Experts of a small language model: 11 layers.
Below are experts of layer 4 (counted from 0) of a mixture-of-experts language model. Rows are named router (the router's row for the expert), up (a neuron's input weights, with its number) and show model dimensions 0-159. Each number is 128 + 32 x the weight over its row's rms, rounded and kept within 0 to 255. Numbers have three digits each.
Before each expert's rows: "mostly gets" lists some tokens that are sent to it at least half of the time. This comes from a sample of Wikipedia text that the model never trained on.

# expert 1
mostly gets: " is", " was", " he", " that", " which", " who"
router:152106173160114110078193086116134187109137142140147120158142182129069074172148172100171094184108137080124172152139116176134160149092117144184101165122166160096171068187093142144117127098113136167185115121172124156112134114136118127093108113152135120219099116114076124068156119079157109106131141051150083062131115077112177141075083109104125142103106093159107099153142088081129086088108128144100140141131148172132085123113178075140134160086189097080165117143097194121110155182098124
up0:096124082121126132117092107099128173106114153145179122152094109169147041159116187118139106125098119177130157105136169114069103099123097156201128161176123139126179159123071070168155158130185076136105193106089168152122158089161129189057110142177142134112174099106169123119128146125074159129144124105165101146145137085167123171111079129103043059147084104109106135128093169147148091109144132147135158167135175173145089100157168135148117075142179106201143164158070145124167072125177139
up1:129153138193104193152144145088125128113105135093197116072118123146180147166160103087104127131155118101148107059147119103139144129144134193147157133106168135113148149152145117096073087142142084097200157119130087129118177133150161152110143136146130160143140039156191125170085166169119091152128222152144107198137186178086105112143106204198144151150122132108103130113125131178163095100110148186148133147130120146117072103138082163120161133136110146155111097072119121193105140113164130
up2:119127155154087179109194090111063157169169120111132152160098156152109093103078168171169096070175141170130125120095140114189138090148118113135175107114152109134132075133106084108081158134162148112142094114206166126160159143148145169171111098127096118185164114092131147086173084122120176151123162126133160132098106075114081176112058113085064147085169123136165149169102194127131148117142102138116181119159121071119139083134142116137076112155091132083142111146188095139134066079112081
up3:091174084164112109132150137071155105143174152142134132132157039065096160096159106129124040125099122053107140150197081110124160121104125101135125163143128115114178032129126176129143159152166135107074145139130143161129169142097100133178096184146172113136091178100173095153119095100129142136082084054108134126189134134135123082160084148159126144207111147100165083176123051164170100076117178145130124154136084157133092175117121105118096108164173109111180158099134145145193098148142150
up4:133095131179100111140190150115126177154137102146125171110099115102145068119129198125136160099141129127091164161131115122183105140102200131148073150109163128105131107158128137121125196142190139139179126182119124180068106107080133174086121074120106114164109117158061120111164091082114099106134255142061127147096143061153073166118123168124106128107106099134132170157170116168129142203160155103117117113167143118076077099054095139089101083119106133158118123161069133105143178153183124
up5:153114124202145166175141085139174187162131101199136109145109106158184102111119142194131161062142151198139135121147072162145124101129109118106138131142097120118204076124155127135176127043125143125085149148126122125184172118078175094140110141155153098109149212087111138115140099102149120164141161127159108131174126156202176143134098088167090109129175175122084110065162053172109153122107127093128118127100134070173113120057092129090118125147152151126160079061115093129180127151149141
up6:118187039116121124096135129094134148140103085183184096082077122106084143198162172103155100080125148159154131107142112145131076114127155085162151135121079123069151175129126158139151107100188140177110148129111106124131136154138050166150159131205140171161095074112113140136145087032068106147152143112155152090173136104129156149187085120092107128115113168113146154085121200155082109168104164125113109139148152162181163121150200104172114110121094133150126157150122155053121093122151195
up7:139128130148137137137167191110066059122096128114126140104197176130100186181098098067186117149107088121143191160155131100148146099154070100126092114140169130114135170151118097151090142144123157124127057137166137143149156151127103133160169158144175051159166185145118119089128108129181121137112129080047150112156127190144088136158163122078127099091097127090156166133151103124141147110105128137129124137086135096087159159104086156129144104127142152152114125106195112099118158164103032
up8:129142141113127131124151159120077121146090168081151169081180122105137086147082141215056033124124129103105138102137136083153145101133107113113136118173177110166135097125146122100160161059095132112153132094137095144099120121173121100188084121135147116170140098126118178143178046119056081073088140085154089131137100080177179124121075169145191141106103105094185107106108164135146106151094117072128158104167115165083114087111104124131145085109104137178108137146119128142101123172126130
up9:124075088152130142104160094152150160169087133092110132080128131100119116118162138149126150138124166153159138162143132135131075139186159143050069098143149128127145142157109088166129066073084101125117101059049116003143126141121105118122088108179156110102135144133114171224078077119080155126170137090162123064078080111149140143143180149166141137112070147145106086099170119153114173141201137169127160115127091060118139174151124172143138083113176106115134064143145169137142139108070167
up10:085159076110072186116159138157177086170129135119082145102153065153175032121136120180118109141134103114072125200163136132085112172175128145186131135094120166134107111098122149117105112122151141095130168140147103160072067150118124106128067105113164139104155128115189113146161131150138067122139116100152174115101128095169096119148176184055086154127105115095092109148099121145105083119155101157115156161110105141130141110076125135131066137158085123154154153135080132139155091085104127
up11:096148064122144147149134116111135188162141132147098168129201142156120122131115101114089135186077164121152148086109168126164134085096103177103200189123193082095067110107114190136089128131118104122157142216128110155134113165179154151121134164079094146130150065106092108186130180112118115103138132102179108093134076145210104097082110106102131141113127117116111135093144092143170140125162139208141139153100210128153137124141119117135129090120085135067122164170118157095178138151129090
up12:143132144129134185154124115152135132157126136139164082161117067139139160083099112119137158199154118148108142099115090152105116118048130163153123098113154124094130103105168081126131079140152167130168135139153079152184144086078147110115118160202152118122143073078112148116108163119141118139127135123093121081112122076197158104179075129122115151163112161125164128100169109137138093106143094192168112097107131107146175140150156140121133154067147103128117104091153126080177140101101084
up13:121200152079104122108115086102226155155173113193156163093112202121127143178116113134114148089108146155089131118163176092158083073117126154158123149126124147042165136063162080133144148111118157142169110155170080160119097095103082125148108119141136147127177120121125078140147157116137095159124133139183120122068183139104119152135122082125099090045084140127148066090118148150152137097121070128108132107150107092134115153120159092190085104051150109123101141163154140127140102119167101
up14:145164144089150142103103040117154115098169131140094104103143114061067172130160180132126134084090132059202088128130105125135109137162110162175158156132129098152152114143075105144112107105131165153122111102111128170098072160095116161073119197135135153156185131139099118146161113124155175087142165078117125128138088159164117088115178120120056155091104145168114091114128164123064104115116148149104155117125101166162049110125161132104137189144083095105136145115155068097125161147101144
up15:155106135174142104144139133113176088139117158081149091163083109148121118083142124199161080048136109102125149133114140119112164168188141055157085178114215104117148098111080128120109102091102123123135068167182145170117122165155088121203101117164114133126165138160115142130027120135114153122145110122146084125136117123088117124154172106119116133099124188089093109112149062115108047127175113086153067132116122088085094134081116149128161133134164126091168117132090119176111134141066150
up16:182166160124132141145113114127111145080141142114115110093186097074127140165110152160112183152118145110123203110088101131121153102135120111132155147131130168086124129134101115130116151109138099057107144111124107144179126109131108150129103077121125154110087168086140097182154163169101181158145126161158146190130144129145132164151166156126157071112145124123180099142177178110140151163091110203126075197136131157082098150111132155173092105110134079125160144176117199143045115068163128
up17:147183099114182144182149102142160154149130182129154123156124081113182111104121150101125089173070043131109129138149158099153157156094118202111127154094076114133101063149129150162130069073137087119125145167158087066115124163169130104106127161141114172090149085068150112131158180123137137110141095116081119117165129138085146135175080117107105142108145134101104148100094043134151154069085157186132109159127145145091110132173061096189097119145155085166159145101122196148154121136177126
up18:110132104115096163113052125107160125129117120134083146141127112129127141135077183146123155180063079090110109158123073230149176132113148134109111092108161172074115132154197128099121129134160180107120100169161161110175055044115150156127132125152108057161148151119107184125165143142100178130179112101132145122129118137147142160153082129065104111161135164140141103092142152163156165098129056108125143101131161110167112140173088153135118153102100154183091148146126105079155149133176125
up19:082129091130071117149158136098119171181125125137147139125135146169170140110111138102122106124116124115174163116090147139156119195122139139140129133125126101140106117194139125204114129131042118128106158087156076129077148093163111177163209161123100140114151154097087188105152148091193131128113142119097138128151095132150125125098198132131104107156115115208166087153083125111153079060105136114085142160067179108115139063153133158153126129095169174089161149116110125149107130138139108
up20:149117144091094094174168127100117077115121131116109112133111125057113089113106123119150120081151096107139120080093117172128111089147132172098117151069166162166105151154177133133146188073146117086053113175178147117078108077084101219103164119162201116153149145110120149073125157096116178120123157102138130142110120102165097120094105166126112101143167157156094107139103183196112157092114118130065182112162075173135153136167097095132107088157122103107122106139132158129175080148141119
up21:178107145147114150124113161115126152111114129156204104116127110185086072082132088101153118126117109149112097101132157135122193048143159109161154103193061199102135157129148108140199123136089168114106144119194099162114078134120168108107137090120123077165255144103074081089127112113140130119143144180111099129135118111132132211135082143084098109099151132158080138115163067130149112172149129147140164143069116146070153114138105141118133083130170153171118149168118131115123095124157096
up22:137156081119155122169185111105147147173118060138135160145102108157095124093098168099183133147112099131143134149139198072129168142126138152159056116186162171097101069137128107127152101104149174096105190116171080162075155169130142147108148119185118156145154167140148129138112127155141224139158093116101131140158131071092120094147092151139146123094136064134143128126152081127091081165157127111056093139158080132159055113079156147100170047104070150118119162101138160050133139208106167
up23:178144108222131204155138090092125086177128148163098107116092101145161092117105127165141108149154119094150086074109109145167088123066090099096128148170124147033196162106125086095134113130152072063145167189148104114123102144118162156128135146157168140200136037147149075121089163112079123124126100130124145069144095097113155095127115177117160118139115145122111109148114124118118111148138033115103122099140150200121128132125102123041172110089155132150101154132067169160121088151163137
up24:142094167110111138131110099063171126103165140135141161140117098125140071126169065103093107126148073072137196080203134195139144146126127137170199124146111164120107056132124088126122134155166141120087111115146103087128141100103151120119141118174169110115099124138090108086121157095170144148115155141132078136136085119164157122142110107106092010120135134091103173170123135171098141148125131155116156095117154072106126152116161146152053155172142109111075143136094109164102151121139120
up25:119084135145173101153060118084177106142096139051087097097103114184152133159090086124133094176146087124166169104108164093124136103092168076152118127049102147126105097114118147146179129115152143090099063095160141098115132065152162113098082125101146134136168106112131120164107081128100122140151116087115161143126100137126118114126109146167079097146149143163082084117168178166150147141105137096224079117112093093149143080153138121060153148105115147131148109095137111072141093104117158
up26:150156093105134137114113140148154118161152172113130095158097109099135164078106137118125142076165125114115094109110087121118128113190160116153091133168147122141112085169114134124098116110113147125202117118067120064115098148176132087124109121134165096120139098119139151135201107218086103146098120089136100122133187167135147112139134056090139097163162109166015195171132127146105092130148067068150147115173156112129146101179144075112122159173117143169185105137149126109098147087124132
up27:111196088171114128153147051141141150189150122114135116081166145085124116160098119121163113117095108103107082119126128096100151113135100128145128106197122089150085155090117192164097187167140115092133151127154144131113178097165138098119131095094156164156099151115125145128153123114143140167082128093134110151063144143099189094115152152113168109129112142123147069137150062110096124112141141106106094159123136157101115100131132150154126156169185103148144148193068115119133112184156164
up28:119102157146140135112145119172139133073076135102130128113130119169184129149146173197156174111125113128153171132099064168100119080132119131199191182101127177133099077213160159192159131147096090142141116082125051162131156132105201090121120139151148057094156072151112052146147167125111159143151142129117104087158106102081158177157166133129077133073106176159113148106142157121152115130100154104121129093148109108151156083149149125187140117167135146100063146125031131066041109138079087
up29:166037156156137112081157131123152134148137125144144065156116155097107138141091129183160083102126128120145136127114086126147096118121106158164155091186106198145102114107127156122129138126108144106122090064164132148125152128107024164083054135121178157166076154126147167148173148136128147153117159111142165069131101191131120117138144132129132196103129142151116142170116102138153116177138169102142124143100131115130113148179107169111134110067126120155103149144079163166180193146094078
up30:164152115174099026144108141059154134048101118148177169152151150158181115136069072154187130156125030118086119135093183093145054109145081121142136207104167105116147161159081082093145153106126138153131082119126128104130183168159101138127090146128139078136159158105104171135169109130119172191154145106088128133095115106145155161168154112099133189086161076168131163130138120138124110106159093068156154083176196138063141168144099080122125130099195087056119109131177130140077140140146081
up31:133120070128121153088137117073164169162102083144138073145132131152106111102195112129117104111089132116181069117173123159111124087104133146175086114121122136175108080114173151173151157143147056072153122120143094148201088133128147151131130109148083158156079157139060167161183132095112079156153115155191116124102073118160122148149080131175128121129120166090155142107160129154152120130085094090064125112124183130101130143099137077092166099106110159191156146138123134140148170143133131
up32:138148123143118140180123087061182131162146112112146121058127091113093062158100145140150082123067136146053075134147147162115066172050119168181119142163124099119142073164084130169092084186093165120158126170113130143089103111150086188131124120133062145199171126172148136127114221104154189165069145103112053120139146110090113162108114133073051191145192153168111093065155099089079153101094138179138098133083090130090182141119112148129083131144129172080179168130121165100119099115134137
up33:147091144126130104133157115194105121168165198213158130150142161119131129146135157097066103144158167171168113097165071130156160102124118137128063125078170164184092073111133115116109140164128158094143180161151125115059176073147088132124125141154191168124117120044134126146114121176101096131119135101110103178132113101112118151166103132121143096130129191157109117164120141131154110075139129094162126149116065131151137144069160118154100108077162172115102115142108127094049197121094056
up34:146157137118130139200153124176138110127126133083102146162156138148114147095116150094142128137077156175143180100109130168100082144095145108137147138162156120093103141110129152130172125085155181160125051131135115108184122087106129081137124100191141108096068098130194131087158164140164119158108173146185129108105139124106122150176116070147074059141100141153115090127139129108137159132078186076118143108164219137134130194170069137064111116132120136129171141095094119152121131136167140
up35:134124157090099093088119063195145103162056077174187114095117155073161064122150152125128126167116105080140184072101092110104148104105148187145166114098117151160108122171115152158173142096141091125127156105138146115209168138099180129116132122175120155095091123138153168154118111116095147147162169134155071147166140159057111100209154187059112148127142137083128127155080205167196112127132122112079114150103119187108084139094093211126129142115143134109095091115088126100121159104183128
up36:126091120158125118106171143080096132174141130203146152113138091155076138099159108173130116101141159136159079085113054106139121085151105103171142067082138161136096093116094165193107117120098188155157155134103107138119121172147093144146090100140126081134192208177132099105096124092060103174092122131194155101140193096129129122170110112107182130135080093106073145115157128149216109096147157164169148154161112143115099119174066121170134101127112163097126164162196095103118149136093131
up37:168152124211132141139094077171141139107095102127114102175120132104146165134138134149105132131125095191102161089112135163146159143124116117111127141122099214104152134136182134125163153073168026193237145076111140122168102109078146188134144075115143098176131096113136159136165139146138118181144129114174103104130086133131132051113127112093098202106152153060091113113093129152133055151110089105155101179109125119123150210140095152123109115130094111142139094133071145099168138107143071
up38:111143071123119195125135147100143186131119137072090162171118114088127146137109145054203097170135162086118100092184158202158146118077140156113137119126121123137122107132100071157073178104169177056120123112102055114139129142178122113107146102083096109110190136138099122191154099067155134107087111116172075104148069121091138124157185110150138120163178179100071120143098114134104065136079135180095176206130146119195136070165169140179131130165141154090158126095144108104093131113138170
up39:134117205135097081188102095098119157129115114100187049173110108140123073110083105157135121126128146100110092107122130108118131144104107136083102065100125184166145101136095189135204162130138160140167124145183107101143080164104114144107136141112117105207176131094148101159130098183169207113124117138117073114185084097079139078078108104145149165111093116097153123135110137076164134159175125135076133138108106112146156094102097147179085077085116125098103126106126222127110120126174116
up40:118181126196098159138151099056121092157107127132179172189145163115146132198084188175136108138201113136167153143116155109094085128102147126077143189151106133134105071168093132168090074046153149035154112131115174092123109141101092135129112124069141085129086154118156079147151090123108114108158150127120097053121124130193123061158140052117122148109141146118107140149135093182186107143118130132110145097113163140153124122159180091163139151149134123159129104127117144117130146110139151
up41:094099094173053122123193128132136091092128066059159134169160107163115104159127107104121146171121113088154136113134133120203077115142084119131170097201111091142095131186119129124111106093119141084088089135089103130137160139130134141088123167125157092113115087120108085150118149166090095153154150107178133138117165136101113124089128139076070162100136106089121182109173132160100184137098097162188145190172130105117096136083137099146133133110161134053093115089060164121140116131136196